{"n_layer": 9, "d_model": 192, "n_experts": 192, "experts_per_token": 6, "d_expert": 64, "d_shared_expert": 64, "activation": "swiglu", "moe_layers": [2, 3, 4, 5, 6, 7, 8], "router_score": "softmax", "normalize_top_k": false, "routed_scale": 5.66, "balance_loss": 0.00954, "balance_bias": false, "router_logit_norm": 1.0, "init_std_router": 0.0225, "lr_router": 0.000405, "n_head": 6, "n_kv_head": 1, "head_dim": 64, "vocab_size": 8192, "norm": "rmsnorm", "norm_place": "pre", "norm_eps": 1e-05, "positions": "rope", "rope_base": 500000.0, "rope_fraction": 0.5, "qk_norm": false, "attn_scale": 0.125, "tie_embeddings": false, "parallel_block": false, "init": "uniform", "init_std_qkv": 0.0277, "init_std_o": 0.0, "init_std_up": 0.0277, "init_std_down": 0.0, "optimizer": "muon_variant", "lr": 0.00142, "lr_mult_o": 4.0, "beta1": 0.93, "lr_head": 0.0093, "grad_clip": 1.0, "warmup_steps": 200, "schedule": "wsd", "decay_fraction": 0.427, "decay_shape": "linear", "final_lr_fraction": 0.05, "batch_tokens": 65536, "seq_len": 256, "doc_mask": false, "z_loss": 1e-05, "train_tokens": 430300000, "steps": 6566, "dataset": "wikipedia_en"}
Below are experts of layer 5 (counted from 0) of a mixture-of-experts language model. Rows are named gate (a neuron's input weights, with its number), up (a neuron's input weights, with its number) and show model dimensions 0-191. Each number is 200 + 30 x the weight over its row's rms, rounded and kept within 0 to 999.
Before each expert's rows: a language model's description of what the expert responds to; "mostly gets" lists some tokens that are sent to it at least half of the time. This comes from a sample of Wikipedia text that the model never trained on.

# expert 33
Opening parentheses. Opening parentheses after a name or term, introducing dates, birth years, places or glosses, e.g. (1758–1839), (born, (Kiesel).
mostly gets: " (", "(", " [", " “", "[", " '"
gate0,198,204,283,238,211,127,155,150,181,201,153,187,165,190,178,211,223,208,211,204,243,208,189,194,193,203,231,235,256,221,183,234,217,146,204,213,281,206,183,167,208,265,193,216,159,170,165,213,164,199,164,221,223,210,151,175,202,161,199,205,166,173,176,187,228,194,164,187,205,219,192,204,230,185,219,167,212,207,184,211,188,170,174,220,186,205,204,262,234,230,202,216,188,235,221,184,201,192,233,140,202,177,198,161,202,228,199,211,237,196,209,250,204,189,239,195,242,165,192,173,173,213,188,132,216,247,157,288,173,164,193,181,218,179,181,207,232,203,188,150,179,187,217,224,194,164,173,216,212,243,192,180,163,247,179,228,165,230,151,207,181,248,235,202,210,196,206,159,233,208,260,160,155,182,172,241,147,183,197,245,237,243,141,228,218,209,147,191,190,225,200,230
up0,213,212,189,200,186,171,201,177,193,206,208,158,267,232,188,154,223,157,166,207,205,231,173,192,209,185,197,200,211,229,241,211,195,125,176,268,176,231,233,180,144,189,169,208,194,187,200,194,147,192,161,199,183,207,189,137,170,165,172,155,147,177,157,184,197,170,165,196,238,180,161,171,182,212,240,195,173,270,182,229,210,141,150,208,198,169,208,218,200,236,195,201,209,204,146,236,147,169,190,242,206,214,194,202,199,150,243,186,194,193,245,194,208,211,231,240,185,214,229,224,229,163,233,155,180,210,153,195,153,209,220,223,195,162,166,228,235,185,191,169,133,156,141,183,224,205,229,256,171,235,246,236,192,223,141,162,258,161,231,160,189,238,196,249,213,182,189,186,195,231,199,170,202,204,222,217,185,184,170,194,191,196,232,245,160,232,211,218,215,221,235,154

# expert 20
Adverb endings, evaluatives. The suffix ly in adverbs like closely, newly, constantly, plus evaluative words such as well, very, best, important.
mostly gets: " well", "ly", "ally", "ful", " very", " important"
gate0,226,191,168,218,131,230,233,165,230,153,229,229,191,195,174,200,194,193,167,240,184,187,206,205,179,182,247,196,253,203,194,197,212,168,205,222,188,169,194,211,193,183,164,113,169,192,160,241,157,197,156,208,165,208,215,189,200,170,181,174,196,185,188,231,204,262,255,235,208,215,230,160,142,267,195,216,154,210,217,228,198,226,267,181,213,163,199,214,232,181,213,215,228,213,185,178,172,206,170,152,248,251,173,186,215,177,227,248,142,200,256,170,209,246,188,228,222,229,233,237,188,182,172,195,163,205,151,176,249,171,209,206,128,175,217,207,159,205,230,218,242,171,205,188,227,237,157,200,219,258,181,154,212,230,169,188,216,194,203,218,253,187,165,207,179,224,225,196,178,155,237,192,211,219,206,202,225,200,190,150,185,253,182,182,222,243,218,155,215,182,192,127
up0,190,176,204,240,232,139,206,165,235,188,190,222,206,196,216,239,189,231,161,186,185,203,218,168,181,215,175,166,190,219,182,193,167,244,189,153,219,203,213,179,188,193,204,242,265,173,200,134,258,202,213,200,229,197,184,205,122,184,217,167,208,183,194,208,247,140,165,158,182,184,132,249,169,182,248,217,211,216,182,150,208,176,122,235,201,237,263,215,210,183,176,235,206,242,226,189,244,192,229,227,141,132,204,238,215,213,199,195,242,175,176,220,234,193,200,146,145,180,177,175,236,229,228,235,181,234,215,194,210,216,199,229,238,193,221,150,189,196,211,200,210,245,226,259,170,224,221,249,176,165,212,219,200,201,211,211,151,194,221,165,131,236,198,220,235,191,161,164,218,181,191,205,164,160,154,150,180,211,175,213,203,239,207,207,228,188,190,209,210,227,216,249

# expert 36
Clause-linking punctuation. Commas, dashes and linking words joining phrases in lists and bios, especially the dash in Gold medal – first place.
mostly gets: " –", " as", ",", " /"
gate1,163,159,240,201,225,215,234,231,176,238,183,148,216,207,215,173,195,160,242,183,212,182,164,204,218,194,219,183,240,236,181,227,265,214,174,268,152,246,230,126,207,240,185,220,169,208,209,205,206,198,229,195,206,247,187,237,193,231,192,196,171,156,247,236,204,183,205,193,187,225,186,234,240,186,213,219,239,152,179,200,216,193,195,229,156,246,152,245,252,211,246,208,196,191,210,152,212,220,231,217,156,186,206,168,233,218,184,223,274,236,185,201,222,182,185,145,178,136,166,194,216,180,219,192,167,170,235,259,189,186,248,187,144,198,190,259,184,254,211,157,224,228,215,189,212,195,228,191,214,172,212,169,176,202,192,200,194,115,190,191,194,233,272,186,199,145,210,208,185,240,174,159,200,234,235,196,208,214,195,252,178,208,171,169,158,229,211,183,186,157,216,184
up1,210,190,150,195,156,162,187,145,215,167,177,224,179,131,189,189,183,185,140,190,174,215,234,243,197,232,197,222,180,122,238,183,190,184,234,222,215,148,221,255,171,172,256,198,222,185,281,205,202,189,150,195,188,164,206,178,211,179,181,201,216,250,168,208,215,218,203,216,208,106,207,202,192,195,157,217,130,205,239,211,219,182,214,182,223,181,219,235,149,194,176,187,194,198,187,241,160,170,209,178,206,234,212,240,191,214,236,183,154,160,209,261,185,235,179,234,223,256,220,177,169,237,181,181,175,228,222,177,220,269,156,209,244,203,164,163,211,183,204,217,179,237,191,241,207,145,185,228,204,164,165,233,223,209,202,204,219,278,222,179,236,193,151,201,175,213,201,201,177,177,174,219,234,245,197,202,235,163,224,206,205,252,190,176,221,199,225,167,219,229,187,221

# expert 54
Post-copula words, name endings. Words after as/was/is like such, known, used, named, plus final vowel pieces of Italian or Romanian names: Uffiz-i, Bucc-i.
mostly gets: "i", " such", " known", "u", " written", " used"
gate3,172,207,197,178,213,209,215,171,247,175,218,195,165,247,199,208,178,206,156,206,205,157,243,206,165,211,141,224,227,207,171,190,222,174,173,200,180,160,174,171,204,215,190,125,219,227,172,174,188,199,223,214,237,154,239,171,229,205,217,189,190,239,223,171,155,240,147,132,178,242,231,214,185,154,231,223,150,256,198,308,181,203,203,205,233,160,201,133,207,189,213,205,176,153,147,238,174,232,142,230,195,236,180,185,228,189,188,163,191,169,242,153,141,230,249,210,223,184,215,233,228,165,189,256,214,224,202,185,189,227,226,222,188,191,179,224,148,200,181,191,191,177,204,228,196,208,134,197,243,156,247,181,185,190,236,189,232,189,260,206,195,184,218,268,166,174,230,225,192,218,186,186,216,216,194,205,234,213,229,201,164,180,169,155,179,233,203,192,190,182,198,212
up3,231,215,214,208,177,134,221,234,112,151,200,159,204,217,229,203,250,224,226,199,218,200,237,177,224,200,195,187,167,154,159,214,225,222,144,170,209,239,189,204,165,128,249,168,138,152,216,194,198,259,198,206,180,218,165,190,203,218,226,209,215,144,214,240,225,154,260,229,169,187,166,237,156,228,155,178,240,179,156,137,211,214,171,199,215,200,189,196,153,218,200,188,225,229,279,190,170,217,280,177,226,191,233,206,240,204,222,167,187,228,176,185,213,227,173,194,175,197,185,186,190,216,260,194,206,180,211,232,215,173,172,231,236,184,204,158,229,191,218,214,188,176,207,226,154,233,207,198,156,272,173,194,213,193,195,226,163,165,215,207,181,203,213,209,215,171,254,184,198,165,184,211,221,157,145,207,195,172,176,217,187,168,238,190,204,183,203,233,197,165,147,186

# expert 47
Prefixes before consonant stems. Prefix and consonant-cluster word pieces like mis, dis, rec, imp, gh, as in mistake, misfortune, wrought, hardships.
mostly gets: " rec", " cons", "af", " subs", " dis", " imp"
gate0,171,212,209,190,201,237,205,231,164,227,168,227,231,218,198,220,233,200,168,214,187,175,175,181,197,190,202,174,170,225,189,225,190,228,151,239,214,204,203,206,196,170,187,187,224,192,240,249,214,148,204,183,219,229,197,193,196,218,166,184,194,205,242,235,245,199,215,197,222,150,241,188,170,165,196,246,253,220,181,202,184,259,120,276,186,229,198,184,153,207,236,193,183,197,213,199,126,197,190,186,244,188,167,220,172,195,188,183,159,187,166,185,170,218,205,192,230,224,234,198,181,99,192,120,229,211,166,227,265,229,153,224,196,189,255,218,225,212,211,200,244,235,189,270,224,266,202,230,176,240,166,220,225,134,215,240,217,199,187,215,149,187,222,176,202,199,192,196,147,199,170,180,241,175,232,181,240,155,217,209,241,143,208,201,178,187,225,157,174,177,194,215
up0,194,196,178,226,221,144,183,164,227,171,200,243,238,210,126,177,168,201,198,208,180,207,212,196,199,260,215,167,179,244,228,147,224,192,271,179,191,209,180,223,198,190,196,250,186,213,172,261,171,149,196,164,263,233,196,199,192,170,182,193,171,175,184,207,196,209,184,182,216,227,194,141,205,160,126,197,185,214,187,144,213,188,234,219,200,278,227,167,182,161,191,185,186,273,222,212,191,172,203,215,215,236,203,253,207,213,216,242,209,222,204,160,230,256,198,263,192,185,215,189,185,176,205,160,182,176,177,267,200,200,234,220,213,230,199,136,211,228,235,212,200,217,226,216,209,190,208,225,213,137,188,129,211,184,249,204,167,202,205,197,208,144,212,173,197,175,198,190,189,221,199,189,212,210,260,229,183,264,181,207,192,188,263,225,199,194,151,214,155,186,220,269

# expert 4
Occupation and work nouns. Role or work nouns closing a descriptive phrase, mostly in biographies: footballer, politician, singer, coach, album, film.
mostly gets: " politician", " artist", " footballer", " album", " music", " producer"
gate0,223,207,130,216,213,184,206,116,179,245,194,225,156,159,142,229,252,216,189,146,214,214,253,177,253,218,215,194,206,198,211,220,137,223,203,122,200,216,179,152,212,203,204,195,199,208,196,214,189,198,177,247,201,202,181,204,208,149,165,158,139,206,216,226,221,202,132,201,211,194,237,173,232,212,251,192,170,154,167,191,173,223,230,233,219,189,227,211,198,268,225,152,249,200,215,182,208,208,139,196,216,165,193,184,184,174,187,193,198,194,202,221,202,263,176,203,172,201,163,137,216,253,147,167,257,218,193,167,163,247,186,176,185,183,218,191,178,243,217,153,204,193,218,219,177,246,240,198,212,226,198,227,189,203,227,196,224,208,166,188,188,192,183,218,228,254,183,207,169,227,238,184,202,231,238,195,145,200,230,253,199,197,207,220,243,142,196,213,214,238,156,173
up0,224,182,239,202,211,204,204,191,224,258,160,215,159,215,212,202,193,263,258,188,223,193,206,248,262,195,204,228,241,226,181,174,169,219,270,185,174,228,225,181,173,226,209,208,179,182,208,181,177,225,118,193,179,263,171,237,200,227,254,213,199,150,191,173,181,174,178,205,219,191,250,266,184,183,213,242,104,195,201,218,166,201,218,243,199,240,200,198,186,244,225,159,229,187,216,187,197,172,176,188,228,222,183,191,150,176,224,225,195,197,189,195,214,233,180,221,213,170,201,164,197,226,190,154,252,237,185,241,237,198,161,197,204,199,165,135,174,185,224,136,182,227,248,278,184,245,215,194,225,220,159,251,145,183,158,163,169,235,198,207,219,206,163,237,201,195,219,154,197,229,200,174,190,232,179,197,194,207,195,242,231,166,197,206,226,197,163,228,180,179,227,167

# expert 11
Music chart tables. Words and numbers in music discography and chart tables, such as Billboard 200, Singles, album, Hot Country Songs, 000.
mostly gets: " album", "weight", " singles", " Records", "000", " Albums"
gate1,169,188,172,181,219,142,200,215,187,158,215,222,245,220,203,193,203,156,186,141,175,184,155,227,176,129,204,231,159,202,221,212,263,240,235,224,208,181,189,234,229,179,144,145,184,228,204,236,176,198,196,224,162,202,230,223,214,261,208,185,215,190,152,180,107,205,252,195,182,143,213,198,206,189,234,181,184,217,181,221,160,208,281,237,195,213,190,229,160,206,213,212,218,254,262,200,227,201,272,208,217,168,195,185,238,164,175,234,229,185,256,203,195,214,185,203,184,190,220,228,188,245,144,231,235,215,218,221,224,250,162,209,164,251,198,179,196,191,174,181,202,107,205,207,201,225,212,229,183,243,204,233,219,182,143,207,218,210,236,209,200,183,183,162,172,189,202,247,224,238,196,213,208,165,183,220,194,212,212,157,175,208,208,246,187,198,184,160,181,202,189,152
up1,205,268,180,190,171,198,253,190,198,237,212,250,157,210,207,227,192,177,202,266,226,204,177,200,244,244,191,201,212,163,182,204,141,232,240,210,185,204,186,200,185,216,217,201,171,204,188,201,197,227,225,202,220,240,166,185,184,150,175,233,201,167,193,274,209,188,204,192,206,238,175,222,163,186,191,215,162,180,185,203,274,246,158,179,210,198,219,176,200,220,240,167,158,199,236,215,177,195,115,204,220,228,200,187,231,224,242,138,154,235,162,212,210,202,233,246,200,225,185,238,225,150,257,189,191,187,219,217,184,199,266,258,212,171,235,224,139,163,246,195,214,220,234,170,224,243,205,162,196,150,185,135,187,231,237,229,169,165,200,195,225,173,226,209,164,204,214,229,223,206,184,210,195,173,218,170,230,246,203,190,176,264,166,211,201,229,253,172,210,139,229,208

# expert 43
Venue and award heads. Closing parentheses and quotes, plus final nouns of facility or event names: Street, Avenue, Airport, Stadium, Award, Cup, esports.
mostly gets: " Avenue", " Street", " Airport", " Arena", " Stadium", " Productions"
gate0,230,226,172,175,215,199,198,200,135,225,214,147,228,178,184,154,229,222,214,260,222,224,203,168,200,199,227,221,186,185,202,226,173,227,204,201,205,177,247,215,200,199,203,145,135,237,235,236,237,168,162,215,186,200,196,215,196,166,168,143,215,201,236,208,247,173,232,185,152,235,215,224,197,162,177,265,155,224,173,206,159,186,249,152,222,208,187,219,204,207,208,170,170,197,154,215,213,166,179,229,186,174,171,231,176,241,185,201,162,185,249,168,220,157,237,243,206,175,216,177,164,223,272,210,229,195,199,166,276,185,241,232,152,202,222,228,201,189,223,220,159,194,218,204,172,206,193,220,232,199,174,220,163,202,223,234,130,206,235,213,282,182,191,243,186,177,199,209,221,238,161,190,178,150,177,160,220,180,196,200,250,186,152,252,253,177,226,239,219,233,230,209
up0,241,241,181,218,234,166,174,181,220,202,200,243,184,205,241,154,230,202,196,276,237,231,201,175,176,254,210,201,236,226,195,163,209,262,210,189,176,179,223,232,209,170,200,211,259,180,225,173,204,203,220,215,162,207,238,191,178,206,181,250,251,186,206,222,240,187,223,149,157,213,150,206,208,234,189,215,146,250,197,163,228,201,202,192,265,211,140,211,184,203,212,180,234,223,172,191,164,260,234,201,201,198,238,235,195,196,225,202,182,238,179,188,272,165,230,201,245,219,195,199,165,202,196,255,217,192,205,169,204,202,200,256,248,189,220,198,190,213,209,219,172,199,143,199,190,217,177,221,166,180,201,215,151,238,194,171,186,237,238,214,238,221,155,244,199,183,115,171,192,236,183,161,224,188,150,223,166,142,229,188,149,147,228,265,247,208,215,200,210,184,190,208

# expert 52
Conjunctions in lists. Coordinating words and list commas joining items or clauses: and, or, but, while, as in wife and two sons.
mostly gets: " and", " or", " &", " but", " nor", " while"
gate1,159,221,133,204,255,215,147,207,236,224,240,189,183,146,177,172,196,173,189,196,199,158,178,219,232,192,177,179,197,252,177,258,163,155,200,221,239,183,210,151,164,192,220,187,176,205,218,249,219,227,179,182,202,220,188,194,191,186,125,164,218,212,180,142,178,148,191,215,145,185,223,195,256,235,184,204,149,176,232,236,232,201,200,222,211,239,174,254,238,202,219,154,195,223,239,165,255,151,188,188,179,150,160,180,183,160,212,180,171,200,182,191,204,178,242,229,239,198,212,191,182,150,181,182,203,149,181,257,160,216,204,169,212,186,206,208,227,195,197,177,206,182,198,235,197,176,159,175,234,174,173,210,156,222,222,241,204,249,217,241,194,171,249,206,223,178,255,162,222,242,137,213,205,204,215,168,181,176,221,272,200,181,231,199,146,222,185,217,238,201,178,243
up1,229,232,208,176,217,194,233,222,194,179,257,190,208,236,229,240,188,223,201,217,209,214,243,190,187,189,170,219,195,231,234,148,209,193,181,134,200,132,175,209,212,241,221,190,148,204,175,205,188,212,175,178,232,209,169,178,188,218,229,254,216,178,195,208,202,209,188,175,210,212,204,194,199,213,207,213,196,169,194,230,195,190,222,195,171,244,237,184,140,190,134,136,176,195,150,279,192,243,205,207,145,248,259,209,221,219,202,202,161,235,210,202,209,228,168,273,220,277,211,171,228,159,266,219,250,225,135,145,257,253,199,188,196,176,183,226,197,226,192,225,150,188,225,173,207,260,244,169,177,217,180,201,219,226,220,148,230,168,242,139,245,211,195,210,225,185,193,215,167,223,171,199,202,223,227,188,173,233,194,187,139,227,204,200,181,190,221,168,176,202,186,175

# expert 7
Institution name nouns. Nouns naming organizations and governing bodies, often inside proper names: Union, League, World War, Army, government, Republic, Institute.
mostly gets: " government", " Army", " Association", " League", " Republic", " military"
gate2,200,191,198,204,192,202,193,199,131,222,240,152,253,183,205,162,180,219,169,197,221,209,207,164,216,242,171,205,234,196,159,171,231,220,168,140,171,210,223,212,188,218,220,203,186,166,199,189,161,131,181,200,150,194,209,181,201,184,165,214,161,223,251,199,126,195,163,155,121,230,152,263,195,208,198,175,190,188,188,168,204,188,139,221,204,182,156,169,182,186,164,164,178,252,214,219,247,163,246,170,202,197,213,243,232,221,216,234,208,212,125,195,201,195,148,186,230,198,211,232,207,186,186,212,237,226,238,203,220,166,177,155,188,215,207,242,218,240,151,169,215,205,150,208,169,214,220,184,169,113,163,200,206,208,218,206,221,169,217,208,219,187,198,183,201,191,189,139,249,167,176,162,167,210,199,187,156,183,169,203,194,266,149,203,156,201,158,251,200,180,185,187
up2,204,212,197,209,168,163,192,178,114,232,266,167,242,212,186,204,177,219,195,214,155,200,206,165,239,196,212,273,220,231,182,217,221,244,193,175,179,223,198,211,194,200,203,173,178,169,183,188,192,187,219,168,178,204,226,200,189,202,197,197,159,240,222,186,90,156,171,173,125,226,136,210,208,151,194,175,204,215,204,150,224,224,169,227,204,194,185,172,162,192,162,155,166,255,227,197,220,182,228,144,182,184,192,198,206,212,249,226,203,194,172,221,177,226,136,188,219,211,199,215,208,175,162,216,222,270,229,247,226,214,174,173,257,204,155,203,216,202,186,185,222,173,138,220,163,233,201,196,199,153,177,229,174,182,221,222,230,174,259,230,252,205,199,210,231,210,170,146,216,192,188,184,182,202,172,191,130,160,170,225,162,255,169,176,177,235,212,204,192,199,201,212

# expert 8
Numbers in lists. Standalone numbers in lists, dates, tables and match reports, often two-digit values such as 48, 22, 17, minutes or medal counts.
mostly gets: " 60", " 36", " 15", " 20", " 21", " 26"
gate2,216,215,216,170,206,159,227,206,181,202,173,233,253,153,152,195,239,250,162,210,147,176,235,209,143,187,212,210,175,217,198,219,220,176,195,230,240,191,229,200,187,191,189,173,251,150,190,158,183,150,160,246,212,191,171,247,176,133,186,217,140,193,189,192,203,236,246,218,173,208,200,262,219,240,220,208,162,241,175,228,165,169,218,213,234,141,179,228,221,182,222,159,193,223,204,194,260,193,238,202,178,202,193,190,200,138,163,160,218,230,138,207,188,167,194,194,201,230,197,210,205,214,184,189,204,168,183,199,155,246,179,204,192,217,223,247,239,232,224,193,147,221,230,251,204,253,220,178,167,174,233,198,222,247,229,148,230,129,195,257,198,203,212,184,151,276,222,205,214,195,206,159,228,234,196,183,203,208,158,173,188,172,232,201,244,194,153,231,181,194,197,204
up2,203,106,200,145,178,212,230,199,204,188,240,199,196,191,240,231,200,149,203,204,225,210,180,191,228,221,213,196,201,192,164,234,240,208,224,240,210,183,191,214,247,214,254,240,169,195,252,242,255,226,225,170,239,173,211,146,181,189,186,217,231,233,177,240,200,214,180,159,211,180,210,181,172,196,201,229,204,162,219,161,237,244,235,156,179,266,190,165,188,217,155,246,186,204,177,237,204,167,172,181,223,196,275,177,175,212,207,206,181,201,204,222,151,186,226,171,174,198,252,260,210,238,197,195,184,220,214,181,211,162,207,162,246,236,173,197,141,177,175,172,205,229,158,162,255,163,176,243,228,208,192,184,216,181,191,212,208,240,218,166,190,195,181,213,242,142,132,134,214,232,170,195,182,182,237,257,155,167,168,177,159,212,158,215,193,192,225,200,238,204,223,220